config = dict(
    n_layer=13,
    d_model=192,
    n_experts=48,
    experts_per_token=1,
    d_expert=480,
    d_shared_expert=0,
    activation='squared_relu',
    moe_layers=[0, 1, 2, 3, 4, 5, 6, 7, 8, 9, 10, 11, 12],
    router_score='sigmoid',
    normalize_top_k=False,
    routed_scale=2.0,
    balance_loss=0.000881,
    balance_bias=True,
    scale_expert_input=True,
    init_std_router=0.0078,
    lr_router=0.00135,
    vocab_size=2048,
    norm='rmsnorm',
    norm_eps=1e-06,
    tie_embeddings=False,
    optimizer='soap_variant',
    lr=0.00557,
    beta1=0.95,
    beta2=0.99,
    grad_clip=1.0,
    batch_tokens=[65536, 131072, 196608],
    seq_len=256,
    train_tokens=647900000,
    steps=5287,
    dataset='wikipedia_en',
)
Below are experts of layer 7 (counted from 0) of a mixture-of-experts language model. Rows are named router (the router's row for the expert), up (a neuron's input weights, with its number), down (a neuron's output weights, with its number) and show model dimensions 0-191. Each number is 128 + 24 x the weight over its row's rms, rounded and kept within 0 to 255. Numbers have three digits each.
After each expert's rows: a language model's description of what the expert responds to. This comes from a sample of Wikipedia text that the model never trained on.

# expert 27
router:099100173131151084106124125112158088155104150127116089121098099123140153136186138132161134148145118121097117141182131146116155107101108133151111089123168154099112137108151114118138134076146137103110138173110101125161154166134111142137089155131142141178130136174119128088154119149114139100136100115109122150096120156143104113090136086113184131134138094170103093141139154126159135143092119111113153120159123121138101118170123172125107150139129104118109165120109156150100080126142104115136127157119135103138120159122128174173135132154113093067169111150113111133141133136146136155
up0:128104167102111089113137087123103132159108122153097165102136155113127123128098145107172117173165139126112128101106110110141129136118108083072104152120097118123117144111140103139109165146152114113140130089117126149078158142113140121148111130137102166125163147119154154120124142104140159145131143132159171100106153158125116123167119149125103106086109074135124120113125139086109098144065092186187137111116093148103121121149145132114123105119100121173104098090101120121188149116142133109099133126089152162091128127128153159081131144113125137152119109098098128112125123117092149116
down0:173117129116120114112094169086134166140107144131136115169131181160139120099126068119130113137141134101116183112172074132111158117154151141128137116147178103130104141176126125091079151113179153126128108109119105143129119137145162137103090148109089122149121128082151095113106101126097159128100138125138140148131150125108127127172104093121163157105159123141154167126167111165146168131127108153143119131117133130099107134138132124114124132086114120131109142100168119191142133120080144144132088124155108158136121107147123103131143150129168163130173115148104129151162148113138165126
It responds to: Name-initial capitals. First piece of a personal name or capitalized word at a sentence or clause start, such as Ro-binson, Ha-bermas, His, Thomas, Henry.

# expert 45
router:108094147140165073118148135091125066148103173130088112113118132113120170146162129162141157109130119154110111149136134113111134119103140116127123124144146174095152129108148099086111116118147142130101069134099137114142111151148134112151146168099131162182143094159123135101134164121104141080131136133121104149149143169139089098125093083070139160134140130138118101120135170110137118128115148107139140124117117104169146161155146103159140149113139094124130141107135126119102125134153116136151121140091118161112130148156082178126112121150139112097167118167125099095176134134166177147
up0:147076112125147118125166102075147099176135114103162115117124102097086144160146118160133162145110108126111121139110147129139123077140151114153118154152148113159125122098149107136150091148145109126077102125119102149098151146102101134162158150149137162144150115137157165138127110116104170153107122146117148089099106103147115096167141115114143107075138159136157125115128115130139104129096142145129099155141118120125117093126080128137125132086164105124151119114097149135173160123111126153124102113106182158132125118147090089136125186127103107127133083101099104132051156133136128131
down0:108107138156099126115163140120085131133159142105124129113148173127125124128098103134131116163174112147131130082112134089102132090114121107190135160102143116106144112112112150122105133141081120104134108121158161179135139140104146160159145121133126143120145110113146068141119144150136113106163121157126135158134146131117137121145140109126123166152092125165127121070151122124094151128163098124130135181137123187097158126156139147120083136144122148145143135097059161102128154091073112108138106095071141116116143080133127145123144131116141153194153150107110136142115108141146147119
It responds to: Proper name parts. Capitalized words or their first pieces inside multiword names of institutions, venues and teams, such as Col(iseum), Ra(ilway), University, River, Do(dgers).

# expert 41
router:113105137118161101133117095111141113151120120130093116112063174108095136140198138112176121157186122124080156108097152125125110160112121150095176125129129101119123135167153164106116105104166078154179103135139138104120161134147110112134131117131119134120135101139121135129143151106151118115118138109072093156126169150158069104145127088147122179166155091163094145135128128164172178117120154155128116133150148131137139106177155100122126138138113142133169125110107117156131103172110139109135137120085145134100112128128150148126131136118117110127107109119140151122126116115163116120
up0:149054098146136136097147133177143085124112126098123110099071108140140134142116136137125074136147139150141108134130117106112093134118118129119081098113132141155126132172162159162088136124073169142145130142160162158121145140104142105117151110101146095105162102131058159109127119127116149105071133127108124150098091115137131112126124116126144135160127110094139092121139124091115110124088123108096144105124139138119111098127117111141115131124130074112106144127172133141146163140142144080161108123162133126101150120149139136122138133131172150146119125119155055139117179150104093156
down0:148111128111091133166153156145135136128103117153168135153110079153143098140118097091130144138113121180161128161114126146104135128093142110139120066138112135165111151111139146099137120138168115138144144116154111123154139161150119167144163124132155084160119144090041095142138107119101139121119146111112115138089124114128090088109098173144122142146142131132128124089144164122128112156097148074151155135131137116099110123117122092101121082114054100141110105111149160138098107154129131144109133140121131149184125149141132131130134097152131084145101082107128138119127143149107120084
It responds to: Mid-word name pieces. Middle or final pieces inside words and names, especially in album, street and station contexts, such as Vol-um-e, Fol-low-ing, R-ight, R-itch-ie.

# expert 47
router:085117134112150115110150096130136116140113121089133090133125099167105137174118101102184155139158134130068150103106153134120137157137108152132106119134139172139087117142097137126123114123153099143143138155133140119123183121099108125149072098122116101133175135130102136139105105121163116130146151096078138180147130128203067105098145124127145142145124122122109137133138153120123163095105109104110080109142117113107118164154124107133153132123095138120087177154121082142124114130109130129101099161103091095112089132135157135171123132164131108119114151149145106147135185134136120126
up0:124110104166158087147113127112107148148122117154188135136143086132175109129126126148134154145137127121127158114146126103106116183163108145114144079154159094146180109130123100135125113142151129101105129145144100117120132147164143131138104132116137148110166144149075111140129101140131139154148105142158099140110118121149131115072088107129102140166132114111115111135157092181077120116132196151160127137105105135134161121142119114139133104136136135137135114128164159092113138168147092125139082088128078099120082140142114143127121088104152114138153159166119096160115172141129181127
down0:113176073106161153144143146123121127150185106084122114075094096138114113174138117132150096106166128158133078137108105100106140123140126120138066100143170123121095131082173150094105128086134090132124095102134087134177141097136125108120102139130083163142112156142149097145101090117125089121109141109138116142121112140158118144127130130186107124141107167109095135090144097131112114099130110107106122139141119096116129132135170133150119131098127144138165161109089122126120155129089092134124118073155094169116103121139167097131123120113133130135125117150123144117114132154122101136
It responds to: Prepositions after verbs. Prepositions following a verb or noun, chiefly to, of, by, in, with, from, as in interact with, allegiance to, pressure from.

# expert 23
router:091096116133163117131135104137165103154093150123157138144076169143134118170126160122133187118160122176113161113126153158110132140095135097117175115118134143082121132148134128128130089122126124140138101107102139107114156122099126128132087148083116152146155115132136173115135177110146156125134126108112119140133115115097091085128098143150098157136143151174171129174137119121135135130106158159091114163082105152104121100172155170122105138166098130130126143137127108131063126113139131108144097117118161102127130111161150161133117112106172111123144149163072162124124153117161126144
up0:140086141135151134128075139187137071142103125108162084122150121117164089154118115135132145132122120161107091173145160134110116153132145127126163104130102123141163101153159107158103122117157133113138054132144129155142130090135093156117145130162140089174128153113150133169130188121135136124140084121123143096122127152114124124161119119163110124124139095122099074137131154129106139110113075117135126154147120127098109128153155113149129117137117084100125161124126099147161125153166153125130150099143120151162143144151093133144051083117164111124111149104114130115132110115097117130
down0:169119117158157156133135139156143128108119130161111140099104174134173133131103156100112102132121106127140084161127118130120147116105127158122073130125123103119125119120141142117118117111120120137147120142145143169101119115081168137173107130136142112144114098092086104122138129128136112157104112092131095124117114108141146129152118155142112123154084125121172143118168084138102092117143116106111080105111145123090120106077141179134141155125121073116103065165099125084110115108140127115139149152117141150109125053174114137148143132187146130155122148174111101145146131105169135089
It responds to: Mid-word suffix pieces. Inner or ending pieces of longer words and names, such as envi-ron-mental, abbrevi-ated, Tri-be, Cedri-ck, civi-ta-s, often in species or taxonomy entries.

# expert 31
router:117107134145158140151162087147137078174086162115125119126088100087129103177132104107101131089152160189121123134161117134110110153141159119121169135137143126115088141162113118073146135134140148151143111119135129108147109126141104096176138127146168109148117125175126157120152123107126170123166131169103142129149159119110092096135145096109111173106182120116155135153113135130143130144129129158104119139109142154130098158163149126129137136168127102134135130128102071172111104153160135085117096160100158152105148116137096158142124124178115126105154153152117135150146120121128127168
up0:120114132176132109174125099105159104134152123110114141111128147123082114174148156076130110132110124087149099095071091112136126113084143150139108154127109107139171141147105143149116070142129089123156120127099131102154150120089142147126153134162098070157108153153139112154122119148102132148113160139120107153146146137132126120124115144140158130184103098121141069144125160154137088151126126113132100123172133155141100100169143124126132121129139140135141114104094112151149155184089141158188127113142078143150143110125128117122120152147159106070121105122137115162108125115116113139
down0:118173097130104152093081115142078121140120118139137165117129122177164145086146142176126102107126178136145119146137196085126144108155141080133105199126125128071092164095186166098116141138140134098140131149157149130108146146106134173113173135143165133177136131177139106125167094120117119146146133150141124134119145119119102157123116107136151145117155159119124100149091111151140102120126117109149129139121106166115125131158102147148157138135143112154122113132098082150132177111126144136146129151146140159102114116143140155131129094120150160157141117139148134095124105125104109112
It responds to: Word-final and inner letters. Single letters or short pieces inside or ending words and names, especially s, such as stairca-s-es, entrep-re-neur, Insec-ta, Harve-y.

# expert 33
router:137118154131190094120141124123114093166130184095069149134123131119118140162151071161134125124105181133127104127115151161096124141081142085130119103180171168135173122100114134099125141106128119111144123132128137142163122121147133106123128136126109131169144126143099144140071134095128151112134096170126126138128124125113132125135145113099158140134134118120143109163133141179135151106121186111059096128133167128118134102163149134147107121133158123121096098136098137105085095079134097153165118110118134144093121133142102159148119135150158147108138116164119129082142122157157148106
up0:098121120117131135117169199144122110141140131113122166170148136143153154150157113119139111147116126149097087148145123094120137148143131131136120118141091102162140120170166176118123155104133126104105111122123159111101110150113121141139130137135112110115157145169121131088121131134131118116078095119109162105153164143152119130131144104090086114184129172122129146211081124115156128084113152146130080120111111133168098135139124128134169112069107156102121100117173126132132105114161127148145090104115139141145112193092119109148127166126141123147130100136121142096111118131108138178
down0:138156151133126112134114174110066132136067146108094137115135132137118143123106118150120143137139101100162123138142109108126147121166166151128123079131119161172182132131124125114101117109152157110143111139132133138167146158106108107149140108141166160158161128131118132159066145114111152138104103161174163104091169102105148140184134136138118101154146135123139171087143135156113118133141087138128119119097054150120158124137124127082107137143149145114185104100106111124133154156123142125131121112122141114060132121121160080120128135118107158142135150145154124101143134080139107135
It responds to: Infobox field starts. Opening piece of a word at the start of an infobox or list field after a dash, such as M(edals), E(dited by), Pro(vince), plus other lowercase word starts.

# expert 3
router:090089129116143106130112082141121127152111143135136130116125105110136096098128106108134146187151170121068178083185149136118144160105131098121140160121150128120099144116126143132148113081094113164109153116105144131163119147137108105116085151093125128135155093106095163040097113106149133119157111170113143153112115168139079127116085143145128151112139094122156102128107138168139135110119112143091137117123118098125157121147114147128130122141111147103124105137123110121135119150097135104117133138129162168105086100109146117116107133175142097124186141156134105128132147100167150106
up0:132141127151118131081118097104103129137085128134118182175122122133206134136153126047112143133167153116077077132156136144101153127083132106095092099109092146101133151129116137166142096149136123142160110142127126121106131103095123126132107125110126132158107132187122130105111143138136133156102129126139110147105103144164135103091090143122111128082112092166141102090099118147129111116116117133139118104129143116122132149094152052121144121141077156134119133120137112148133143084130123113120096143154133155122150126142085090098118148188139158127144127135105126125138136117155154156
down0:059173150131161129144080136133112062116167123154154130131137137128159092125147135124127124123053130112119130170155112146156135114127121158106101129105142143179141086110119101156142106131179167157165130118103127116142119191114144150089108118134118135132094090099134109128101152139108119075148137126109106155149128129123128129123146128145120144110102135115159123161142171132105130173113107128103149174114188107138130153123158118149126100100141091154120124133139138138125127108125132126120157125111112150155143162157124136118178152133116123145127147147152107145059106122166158101
It responds to: W-letter word pieces. Word-internal pieces containing w, mostly w, ow, row, st, as in else-w-here, Thre-w, crackd-ow-n, ww-w, Chad-w-ick.

# expert 19
router:068100147134127102127136077116162115163127139108141091158117104140112094165121129125121131161134139133102156119106133075103142129128106141097128090128170169103117131129115140134129082131121110115128111184108125145152121130113082104162122099104154108125119137193151119093130125106171105121130126105140128167161143128156128125150133122126157113119141097124118153141143168192136166139084139099073075126141131107128120130110160122168136131147133136122131152137110067118124120123126164130099113165079156110158114146169104161151061162133146133120130141143140152110159117115146146122
up0:127071152138117084115134098108151115143091126063134156137112138093116119143095166136159185106114123146134162136139138125148118134065128131135134125127118142106098118121086099115110151132121097128135102192155118106108154103097151118091147138121147121093159151100149124141114146119109127119138133106175137104161128098138136117101094156111160137152152112098154084153082164145120107097141115125120135094131141141139159133161124144162154131159160138193116151113160090135093154163130134159131143116116127112129129121141121093116107115116122132120170136104111063107146110097132070114
down0:140133129130172119150153121138138131144146150156125096118095123145112120117112121086174114136163164142122117123120128142082096126095127165113167129139082132094100127128099164106129138121072136081118129149137141111158181110164137101163125147132113098147126120091083137075154089116119136181133092159119173145115130105136129141112161131096148142070114159162172135147137138133086132151127139120153086149111109061123138123110142135105131085086131114145146095139107158094127148144155161128160158105157133133162140136130169129131122138114125138100164099087134154137132113118159110125
It responds to: Past-tense endings and particles. Past-tense -ed and -ing endings and adverb particles in event and sports narratives, such as dropp-ed, reach-ed, miss-ing out, went down.

# expert 22
router:125091149099152099155136130110138103111115133123087124126152134137121118163138113130152160136163167130131089151109164128092126197114112125107139132115123118143081126106113174126137157111155069146177147149171123103182135145154118094130126102102153143171124094115149187109110124141130175128108104132114053146124160133139127124111104079113129152160120129136085108165132108135153146125092143123112135135145140180147127122119135135132100139119157135141123142168141107187132121145129130125159102112130137131149096123144137104120057132131126139104141180120148133090136149142166128100
up0:122133112112115126098112106126112157143116151128097107126115138135128134125121076145127136130124136104100108141111166129087149146102139159127145155184154115124123093159107129156148097206115124157136130108133133148137090129172097139139146111123126115134077126104129138162113089098116163187138125106092087093089123133126133087121140138147097173055086110129116121132149120119140083108156104161123120137102107174082079121143116155143103108134158119110125108119131123116115101116115103140123103108173120124140143109141176155165122128156145164156159106120144142113123177113118172149
down0:104139124103115179151088113141113152137170138135139121138141139124168149109105145150124145135084137138119134133132147115160144106142109136154079138151093162093108113058147124116123124111156088157141155149132129122114139109098090155160119107126172167099118159114132126110139128129154169121163128138126144130128108088111109096129124154142161135097094142093139156129136162134123095171104105196147116183099148139134120149137127155140123159096216151120131123106124117120143162103128116128146163144115176121126150117127112143120145113144095086129121076151130138149069154134138155137
It responds to: Mid-word fragments. Middle pieces of ordinary words after an opening piece like s- or en-, such as s-port-s, s-ing-er, en-er-gy, Des-ign.